config.yaml
num_key_value_heads: 1
init_std_qkv: 0.0397
learning_rate: 0.00816
schedule: "wsd"
decay_fraction: 0.448
decay_shape: "linear"
Below are experts of layer 5 (counted from 0) of a mixture-of-experts language model. Rows are named router (the router's row for the expert) and show model dimensions 40-79. Each number is 200 + 40 x the weight over its row's rms, rounded and kept within 0 to 999.
After each expert's rows: a language model's description of what the expert responds to. This comes from a sample of Wikipedia text that the model never trained on.

# expert 52
router,219,219,162,255,173,251,168,271,277,225,142,258,256,160,254,244,170,174,194,191,179,228,246,222,293,186,232,162,141,230,247,218,174,237,227,168,135,172,184,175
It responds to: Middle pieces of long technical or Greek/Latin-derived words, such as heterodimeric, hyperbola, elaborate, psychophysics, interchangeable.

# expert 44
router,269,259,197,196,156,190,145,293,233,195,224,235,251,161,238,192,178,204,175,175,207,180,204,205,212,245,215,179,148,247,215,217,182,291,306,143,190,161,188,250
It responds to: Opening stems of longer Latinate words, e.g. pers-pec-tive, ins-urg-ent, exp-ort, compl, rel, plus war/War in Civil War.

# expert 33
router,240,195,89,231,164,210,260,219,214,158,191,218,237,192,226,151,227,190,158,224,266,118,218,258,168,238,264,179,122,276,144,186,167,224,174,207,235,135,185,199
It responds to: Pipes and header words in sports statistics tables, such as Team, Apps, Goals, GA, Rank, and columns of race results.

# expert 54
router,248,179,147,187,169,261,168,249,237,200,102,255,237,170,172,152,132,181,165,190,198,146,291,296,232,201,229,112,187,218,117,172,152,333,227,175,197,185,160,236
It responds to: Opening parentheses after names, for dates, acronyms or actors, as in (1823–1892) and (RIO), plus in and near.

# expert 35
router,259,215,194,249,149,215,205,222,252,177,123,261,247,238,209,182,202,201,182,218,201,178,209,234,289,212,219,82,223,209,178,228,192,203,209,177,192,157,186,294
It responds to: Articles and determiners beginning a noun phrase in biography prose, especially a, the, his, several, various, as in accepted a position.

# expert 45
router,203,212,171,165,206,222,168,179,226,209,190,273,236,136,281,236,131,141,211,198,241,141,278,251,217,214,222,159,164,194,130,124,168,306,225,245,170,233,228,264
It responds to: Middle syllables of non-English names and places, such as Mi-gu-el, Oua-chi-ta, Pun-ja-b, Ab-hi-shek, Ni-aga-ra.

# expert 29
router,239,186,165,228,163,216,211,164,208,194,158,207,257,198,198,144,129,169,160,132,213,100,243,249,199,216,269,106,153,220,147,177,194,258,260,254,204,182,190,258
It responds to: Opening parentheses, table pipes and line-start pieces in lists and sports tables, plus short word starts like so, No, bo.

# expert 60
router,246,203,144,233,161,217,191,223,216,206,134,270,249,248,197,166,170,177,182,227,234,188,252,219,238,237,219,111,150,216,182,157,206,198,215,132,186,134,218,221
It responds to: Articles and quantifiers introducing a noun phrase, especially a in time spans, such as a week, an, several, to 5,100.

# expert 38
router,276,216,175,218,208,203,179,241,262,140,250,254,218,157,247,178,168,223,131,230,256,192,259,209,263,259,275,140,190,217,149,216,166,226,310,185,162,163,207,207
It responds to: Everyday concrete nouns and their word pieces, e.g. tour, guitar, car, market, church, st-air-case, lim-est-one.

# expert 53
router,208,197,178,203,180,192,199,278,209,158,165,263,202,190,195,180,172,138,157,173,199,145,226,239,214,229,226,149,160,225,161,243,180,278,275,245,188,148,213,249
It responds to: Pipe separators in data tables such as minor-planet lists, plus pieces of names with diacritics or non-Latin script: Büyükşehir, Bh, č.

# expert 58
router,236,224,169,209,204,246,106,217,223,207,146,237,244,207,202,194,159,159,206,227,196,122,250,250,294,224,249,119,209,273,126,190,124,261,221,144,225,176,145,226
It responds to: Line and paragraph breaks after section headings or sentences, and opening quotes, brackets and slashes, as after ==Plot==.

# expert 20
router,199,208,161,197,207,238,230,201,285,150,203,210,229,189,238,188,145,195,173,211,257,197,234,202,245,209,228,142,114,258,143,196,203,276,273,222,169,136,173,236
It responds to: Single capital letters or pieces inside acronyms and codes, e.g. XUV, BDL, KCTC, plus table codes like MF, USA, FC.

# expert 63
router,277,204,126,215,163,200,164,186,194,135,178,197,226,168,212,231,158,158,169,216,198,194,238,221,200,269,228,145,151,246,110,194,118,236,237,226,190,147,199,217
It responds to: Quotes, parentheses, years and words inside brackets, such as chart names (Album Top 100), birth dates, credit roles, and Japanese text.

# expert 37
router,274,182,173,195,188,259,176,213,288,159,179,233,275,156,229,205,170,171,153,185,258,178,207,231,214,244,289,219,95,229,216,115,191,264,308,188,155,202,162,236
It responds to: Pieces inside Spanish, Italian, Hungarian and Polish place and personal names, such as Bueno-s Aires, Vince-n-zo, Las-z-lo, Tor-u-ń.

# expert 40
router,242,213,156,184,203,254,200,248,197,155,193,254,232,148,171,219,141,142,206,207,223,170,226,218,219,254,234,184,150,249,204,191,143,213,281,222,179,151,199,258
It responds to: Final pieces of city, region and country names, and words like City, York, North after New or San: Arlington, Bologna, Dunkirk.

# expert 30
router,212,265,193,185,170,191,127,205,237,187,214,207,254,170,232,203,129,146,253,178,219,112,206,246,229,259,230,188,157,252,210,185,173,230,226,121,224,193,182,186
It responds to: Short opening syllables, often after a hyphen, such as se in 20-second, el, di, Re, and dash runs in table rules.

# expert 41
router,245,272,238,232,182,224,219,210,192,151,211,205,242,148,265,230,154,153,159,184,215,126,233,240,229,214,201,150,174,180,181,174,177,259,250,162,236,166,208,215
It responds to: Subject pronouns he, she, they and modals would, could, plus mid-verb pieces after to, as in heal, cancel, bereaved.

# expert 62
router,228,250,175,181,137,217,235,238,226,167,224,215,196,169,257,172,101,156,152,246,224,116,231,203,231,259,254,184,188,235,122,188,119,243,263,152,138,195,165,215
It responds to: Occupation nouns ending a lead or tagline, and closing parentheses after birth dates or years, e.g. politician, footballer, season, champion.

# expert 11
router,180,240,153,241,196,211,174,253,281,136,187,215,224,132,246,222,224,218,198,236,220,231,209,210,252,250,235,173,169,256,190,235,163,253,222,156,185,206,196,159
It responds to: Mid-word pieces with consonant clusters like st, ss, eg, pp, ruct, plus capitalized word starts: Custom, obstacles, Siege, Leg, First.

# expert 32
router,247,265,204,176,212,307,193,260,216,222,188,264,235,157,249,212,163,145,191,185,179,136,219,175,209,210,255,144,156,254,195,189,146,253,242,201,147,183,172,276
It responds to: Syllable pieces starting or inside foreign place and proper names, e.g. Mal-di-ves, Bi-scay, Ti-rana, Pan-ama, Ivan-čna.

# expert 16
router,259,229,151,157,145,190,199,239,254,152,207,237,269,142,196,167,214,197,150,193,230,167,214,200,245,263,249,160,162,296,175,189,207,210,219,197,159,194,173,211
It responds to: Content words after the or his in sports and other narrative, such as lead, right punch, left leg, winning streak, final.

# expert 13
router,204,223,146,226,119,265,180,301,213,182,136,239,252,209,232,204,157,185,187,194,243,123,287,199,246,258,178,119,182,264,128,163,177,212,241,234,191,195,231,261
It responds to: Sentence-final periods in biographical prose, plus clause-linking words and commas after adverbs, such as after, while, when, However, Nevertheless.

# expert 21
router,244,221,167,220,214,264,154,226,190,178,183,283,199,234,194,224,204,134,166,182,244,129,304,325,222,213,236,136,176,252,190,206,170,184,168,194,202,192,213,213
It responds to: Forms of be, the, and his in running biographical or historical narrative, including the word piece be- in betrayed, begun, behalf.

# expert 49
router,237,218,185,213,181,229,193,234,165,176,172,211,200,225,208,243,145,125,157,166,186,148,233,244,205,230,251,138,198,260,132,199,171,277,247,188,177,172,166,239
It responds to: Pieces in parenthesized birth–death years, IPA pronunciation marks, and non-Latin scripts after names, such as (1891–1966), /ˈ, Thai text.

# expert 57
router,244,224,184,182,147,203,236,252,215,154,170,237,201,160,160,192,203,201,116,148,206,142,240,217,239,224,234,177,151,196,145,191,172,234,222,254,179,145,148,217
It responds to: Past participles and predicate words right after is or was, such as made up, known, used, located, considered, clear.

# expert 26
router,266,250,168,219,204,222,201,242,200,170,237,260,177,202,226,188,124,221,171,174,260,143,238,230,245,256,216,206,195,298,160,231,164,203,225,232,177,182,193,217
It responds to: Adverbs and -ly endings like well, originally, often, closely, and nouns after "a" or "the" such as position, part, member, one.

# expert 51
router,210,260,179,198,187,203,162,234,222,111,131,256,261,124,260,242,115,135,152,185,212,181,264,251,225,253,241,182,206,213,146,150,121,238,234,214,217,144,239,258
It responds to: Common first names such as Robert, George, Michael, and inner or ending pieces of personal names, as in Krist-ina, Bill-ie, Re-iko.

# expert 4
router,181,238,159,216,181,204,154,265,230,147,214,247,207,147,248,223,148,177,216,205,227,183,212,231,213,253,245,113,160,272,147,187,122,235,231,189,201,138,193,217
It responds to: Final pieces and whole tokens of people's given and family names in narrative or lists, such as Weaver, Gracie, Stalin, plus him.

# expert 42
router,238,226,177,217,103,220,172,243,226,179,94,245,208,185,197,195,180,204,203,217,251,128,300,219,262,243,222,149,161,214,155,173,180,301,276,153,167,171,184,244
It responds to: Prepositions right after a noun or participle, before the or a possessive, such as of, by, for, with, into.

# expert 59
router,251,213,122,213,108,242,181,262,206,213,143,261,220,185,203,181,115,196,214,232,227,157,288,252,268,236,194,144,166,265,132,174,167,243,223,132,191,199,151,243
It responds to: Paragraph breaks after titles, to and in introducing clauses or places, modals would, could, and during, as in first Democrat to run.

# expert 2
router,240,202,190,181,172,192,196,237,236,139,170,227,220,159,277,188,165,114,199,209,194,199,223,239,230,174,228,190,151,265,161,124,168,256,320,206,219,177,210,264
It responds to: First names and surname pieces of people's names in prose and tables, e.g. John, Smith, McC-aul, Len-ard.

# expert 19
router,233,231,209,246,164,237,203,239,244,153,119,220,196,196,188,202,167,165,187,191,243,197,247,221,227,197,279,204,99,251,191,225,156,278,237,134,158,172,169,210
It responds to: Single consonants and umlaut pieces inside model designations, foreign names and URLs, such as Mk, Köppen, pku, and the word of.

# expert 1
router,229,151,170,251,145,274,207,188,252,169,252,225,244,166,219,193,135,180,179,217,269,123,208,220,183,190,222,148,170,260,223,220,175,274,268,133,216,158,153,232
It responds to: Capital letters or first pieces opening abbreviations and names, often after an opening parenthesis, such as J(D), N(BA), D(OD), H(odder).

# expert 15
router,235,200,154,214,204,180,120,197,243,156,202,187,272,215,197,176,159,160,175,202,226,152,290,232,236,256,214,173,210,228,189,200,169,242,254,172,266,164,163,226
It responds to: Equals signs and words in wiki section headings, such as Early life, Personal life, Legacy, See also, History, Career.

# expert 56
router,198,250,219,182,148,171,212,182,225,162,192,258,269,200,234,211,92,166,185,183,227,162,185,199,219,242,216,162,166,240,142,143,178,274,293,222,222,171,230,256
It responds to: Middle and ending syllables of European and other foreign surnames and places, e.g. Wallers-te-in, Bergstr-ö-m, Wal-do-rf, -ville.

# expert 22
router,208,193,170,189,169,246,194,227,230,232,122,242,226,161,194,193,163,180,207,229,222,161,265,236,262,234,196,135,165,233,113,152,149,256,269,199,205,158,143,226
It responds to: Commas ending clauses or place names, and the linking word that follows, such as and, which, but, who, while.

# expert 10
router,274,241,199,254,168,240,130,213,240,141,182,287,247,195,134,188,165,176,176,124,211,174,211,230,229,196,235,145,163,174,151,195,165,289,288,209,180,149,145,226
It responds to: Pieces inside non-English words and scientific Latin names, often after de, et, von: dei, zur, Hylocichla, Eukaryota.

# expert 27
router,261,252,170,265,173,257,190,212,243,189,144,234,232,206,190,246,139,141,179,198,221,153,203,214,269,194,240,147,171,245,172,211,175,297,222,144,125,132,160,222
It responds to: First pieces of scientific or technical words after the, of or and, such as at(om), k(inetic), gast-rop-od, micro, magn, circ.

# expert 50
router,209,244,160,220,182,234,110,172,234,155,221,208,264,229,219,175,139,189,231,196,212,145,228,267,255,223,199,169,177,267,210,237,135,238,206,170,237,186,141,268
It responds to: Paragraph breaks and equals signs of section headings, especially right after "See also==", plus syllables like Di, Cu, Ex.

# expert 5
router,212,178,161,265,221,220,157,240,255,185,128,209,206,161,246,246,112,164,235,180,191,203,317,277,196,192,212,171,101,222,155,221,117,257,240,226,155,177,190,235
It responds to: Mid-word pieces of non-English names and foreign words, often with k, z, x, y, as in Naxos, Saxena, Kazakh.

# expert 23
router,222,205,147,174,142,269,153,262,216,166,120,291,274,179,180,218,150,143,163,200,232,145,290,243,226,225,223,135,150,261,128,188,208,233,221,146,189,159,155,214
It responds to: Month names, commas after day numbers in dates, date-range dashes, and the preposition in, as in March 27, 2021 and in the Crimean War.

# expert 46
router,196,232,139,159,167,206,188,228,261,165,187,237,208,202,211,178,158,194,200,178,274,139,219,218,216,239,316,164,188,226,163,199,179,245,203,108,222,214,164,172
It responds to: Field labels and heading words at the start of infobox or table lines, such as Date, Season, Score, Preceded, album, leg.

# expert 48
router,240,196,181,235,200,222,176,222,213,131,162,208,254,209,200,263,193,108,191,221,221,162,250,238,213,209,261,101,211,325,190,243,206,245,215,165,192,186,181,199
It responds to: Unit abbreviations like ft, km, kg, t, list dashes starting infobox lines after Height, and the before ordinals or events.

# expert 8
router,184,220,176,204,184,216,209,251,211,186,224,243,261,178,211,241,102,177,187,218,233,179,212,245,209,207,209,124,176,278,158,205,123,222,246,185,138,173,171,291
It responds to: Years and season spans such as 2011, 2016–17, 1947, plus nationality or country words like American, Ugandan, Chile, Marathi.

# expert 0
router,222,253,192,204,181,199,206,218,241,163,182,223,207,187,189,211,156,224,150,187,214,146,282,245,299,276,267,194,213,242,165,163,134,217,234,179,175,149,153,223
It responds to: Noun endings and plural markers closing a noun before of, commas or and, such as -s in holdings, -ations, -ments, parties.

# expert 36
router,244,204,157,205,175,221,153,215,227,121,172,250,198,172,278,195,217,187,221,202,246,125,234,262,211,218,254,163,169,228,170,229,204,306,207,199,212,203,195,215
It responds to: Word pieces in football squad lists, season tables and player infoboxes, such as Out, Promoted, age, loan, plus He and was.

# expert 34
router,171,221,160,232,181,257,188,216,264,182,161,249,224,177,221,201,117,130,194,240,260,146,217,189,239,170,226,109,202,185,128,238,134,257,242,113,214,128,152,290
It responds to: Hyphens, pipes and colons that begin infobox, credit or table lines, plus field labels like Phylum, Born, Density, Website.

# expert 12
router,236,246,141,199,178,192,222,225,250,177,203,260,238,182,188,193,172,220,120,141,223,183,240,245,258,223,266,129,167,213,201,196,147,199,224,177,169,128,179,204
It responds to: Adjectives and the last pieces of adjectives before a noun, such as high, long, small, -us in nervous, -ive, -al.

# expert 55
router,236,244,139,218,197,272,196,275,222,150,216,214,228,190,207,208,136,154,148,175,218,164,236,275,173,220,226,178,150,230,211,263,151,235,221,152,207,130,182,206
It responds to: Dollar and pound signs before amounts, such as $71 million, plus first pieces of names and words like Aj-ax, Met-hodist, ju-ry.

# expert 24
router,195,212,184,196,187,254,235,243,201,171,198,237,231,191,223,261,131,176,197,209,175,174,236,213,183,247,205,168,163,268,140,225,159,267,274,194,160,90,145,254
It responds to: US states, countries and numbers in addresses, dates and table rows, plus the pipe after them, such as California, Maryland, 1954.

# expert 17
router,253,178,167,199,144,243,203,289,225,225,124,221,192,218,183,180,216,179,222,195,228,158,240,235,228,211,222,106,180,260,124,196,177,225,247,221,211,153,183,239
It responds to: Conjunctions and list commas linking phrases in prose, mostly and, also or, but, while, However, e.g. South and North.

# expert 18
router,234,223,169,194,201,236,122,186,235,99,194,224,229,147,288,251,177,199,161,185,198,183,244,245,209,227,221,158,233,241,206,192,136,284,231,172,212,156,211,189
It responds to: Media nouns like album, band, film, tour, and first pieces of split words such as ub in publishing, Rec in Reception.

# expert 25
router,236,273,142,276,167,220,174,209,269,187,218,221,268,169,167,233,119,117,154,191,193,182,207,254,269,203,268,168,126,195,144,184,162,225,210,185,119,141,207,211
It responds to: Middle pieces of scientific and compound words, especially biology and chemistry terms, such as cyto-kine, crypto-graphy, mo-le-cules, rhino-ceros, photo.

# expert 28
router,260,169,140,222,121,278,189,183,166,174,115,211,181,171,201,225,149,168,140,193,244,141,270,275,229,196,232,167,142,260,158,182,164,203,187,142,207,172,216,205
It responds to: The, in, of, and table pipes in census, population and statistics passages, such as households. The 2016 census, population of the.

# expert 61
router,227,239,166,207,129,220,223,269,287,168,181,265,221,147,237,262,220,203,179,225,223,185,229,220,221,241,236,145,216,257,198,163,209,187,287,196,134,150,190,198
It responds to: Middle consonant-cluster pieces of place and proper names, plus words like public and Government, such as Shan-gh-ai, Vit-eb-sk, Amaz-on.

# expert 3
router,220,190,160,235,122,236,224,174,198,122,215,231,218,163,251,140,192,168,195,243,244,128,218,227,185,175,212,175,197,232,170,218,154,238,231,159,237,148,202,243
It responds to: Forms of be (was, is, are, been) and table pipes, mostly in album and soundtrack sections, as in "the music was composed".

# expert 9
router,227,184,169,231,224,243,213,249,217,179,106,213,213,183,196,200,137,174,190,230,273,171,256,206,281,221,257,186,123,287,156,224,207,298,260,181,169,122,153,210
It responds to: En dashes between numbers in tennis scores, plus LaTeX symbols, subscripts, decimal points and plus signs inside numeric tables and formulas.

# expert 7
router,218,230,146,234,175,215,160,215,195,169,176,195,255,197,226,150,186,123,204,223,236,167,185,219,229,184,328,118,138,285,164,220,171,265,205,196,129,167,181,235
It responds to: Digits, number words and pipe or semicolon separators inside numeric sports statistics rows, such as 17+2 | 1, three, 175 km.

# expert 47
router,242,225,155,203,141,263,178,250,214,153,129,247,248,176,152,208,168,169,199,165,215,141,262,186,216,231,251,140,141,272,150,185,163,258,223,170,196,149,150,190
It responds to: Month names in dates and the prepositions on and in before them, as in on May 18, played on clay courts.

# expert 43
router,226,200,158,209,176,200,188,253,245,166,149,225,259,188,202,169,175,105,195,232,219,125,217,221,240,231,235,122,178,239,119,172,123,219,259,171,177,130,195,277
It responds to: Closing pipes at the ends of table cells and rows, especially succession boxes, plus sentence-final periods before line breaks.